Weights of a small mixture-of-experts language model, trained from scratch on English Wikipedia.
Experts: 128 experts in each of 13 layers, 32 GeGLU neurons an expert, 8 picks a token.
Training: a variant of Muon for the experts, 571M tokens, 8959 steps.
Below are experts of layer 5 (counted from 0) of a mixture-of-experts language model. Rows are named router (the router's row for the expert) and show model dimensions 0-63. Each number is 128 + 32 x the weight over its row's rms, rounded and kept within 0 to 255. Numbers have three digits each.
After each expert's rows: a language model's description of what the expert responds to. This comes from a sample of Wikipedia text that the model never trained on.

# expert 34
router:161091173164159094118103083149084165107148160151138095174169084103168107143111166179168102103109159091112169093086100109098159168165100117157114142160170088146176075144097106101174134167087162
It responds to: Head nouns before of. Nouns following the or The that take an of-phrase, e.g. number of, height of, population, original, plus thousand-separator commas in vote totals.

# expert 20
router:169080148144162079120086088165096155083157147151158093174171086085149118126091167168166104131101163089110162085093104110093157156116095107160112138164144097152167101157099097101174127170106195
It responds to: Infobox values and kin nouns. Values after infobox field labels (Children: 3, Track gauge: 1), US state abbreviations, and family or career nouns like wife, son, career.

# expert 63
router:175090172175166080103064062166096160084148148153149092159161093103156110111110154170161103116124161114109161089097086097103147157136092103168107148158162103147164106154119090099171124158099116
It responds to: Sports and election tables. Cells in schedule, results and election tables: at before opponents, party names (Republican, Democratic), venues (Stadium, Arena), and code digits.

# expert 35
router:156096146168165081153082062176079158092151161146146087173167104104209108126101150162158116109099163099102172089095088119102162156131082097151105155165160105165161104149098093105178124159095121
It responds to: Place-name endings, pronouns. Place-name suffixes and word ends like -ington, -shire, -ville, -bury, plus "they" and "the" mid-sentence.

# expert 23
router:169083160169165091114085100193091145094158153147153092162175109113215117127096153156160114110106162084121153097103098107104150153131117099148112150172159105153174094151099098106174125155096183
It responds to: Word-initial fragments. First pieces of split words and place names after a space or article, e.g. bo-otleg, ro-tten, Lan-ca-shire, Ja-ma-ica, leading digits.

# expert 47
router:167087184150169093111075101159092165098144152161147087160163103085179103130107168171152119099101165103115165104094092090091144169142098107159116158163155100159160086145108090105171141163089166
It responds to: Nationality and country words. Country, nationality and institution words plus list-item dashes in cast lists and infoboxes, e.g. Ohio, United Nations, German, Conference.

# expert 3
router:165092165165161087131094051160078161096158154142142090164176096095135118118090167166156106101109147079101157090094100107104153160135097107159100144165153102151165080152103101114169126156085158
It responds to: Heading and determiner starts. First pieces of section headings and short definitions after titles (Subfamily, Opening, University), plus determiners like a, his, their, first.

# expert 0
router:164092142177153102094078064169087131092149160143146084168156099092194097125104147174148094109113164130112162089100085098098156168162099107165107160162170095170162099158115102101164119169097146
It responds to: Clause links, infobox values. Conjunctions and verbs like and, but, was, married, won, defeated, plus first name pieces after infobox labels such as Starring.

# expert 29
router:174099172168172093091078135169080127108148156145141095158168090088164117148093142179151094114125149116105172079091094115085161163113089101173113142157149101150165113143103110087179122173101127
It responds to: Title and name heads. Capitalized heads of proper titles and names, often before "of" or acronyms, e.g. Phant-om of, Houses of, General, Battle, N-BL.

# expert 59
router:171092190158175100121088093159081177080144162146149093169169085091120112129106150169160104105100158117113170097088100100090163160143083106154108148166160108156157102161098102094183134168099139
It responds to: Numbers and coordinates. Digits in years, coordinates and species authorities, Thai script, and surnames in tennis doubles results, e.g. 25°36′59.8″, 2019.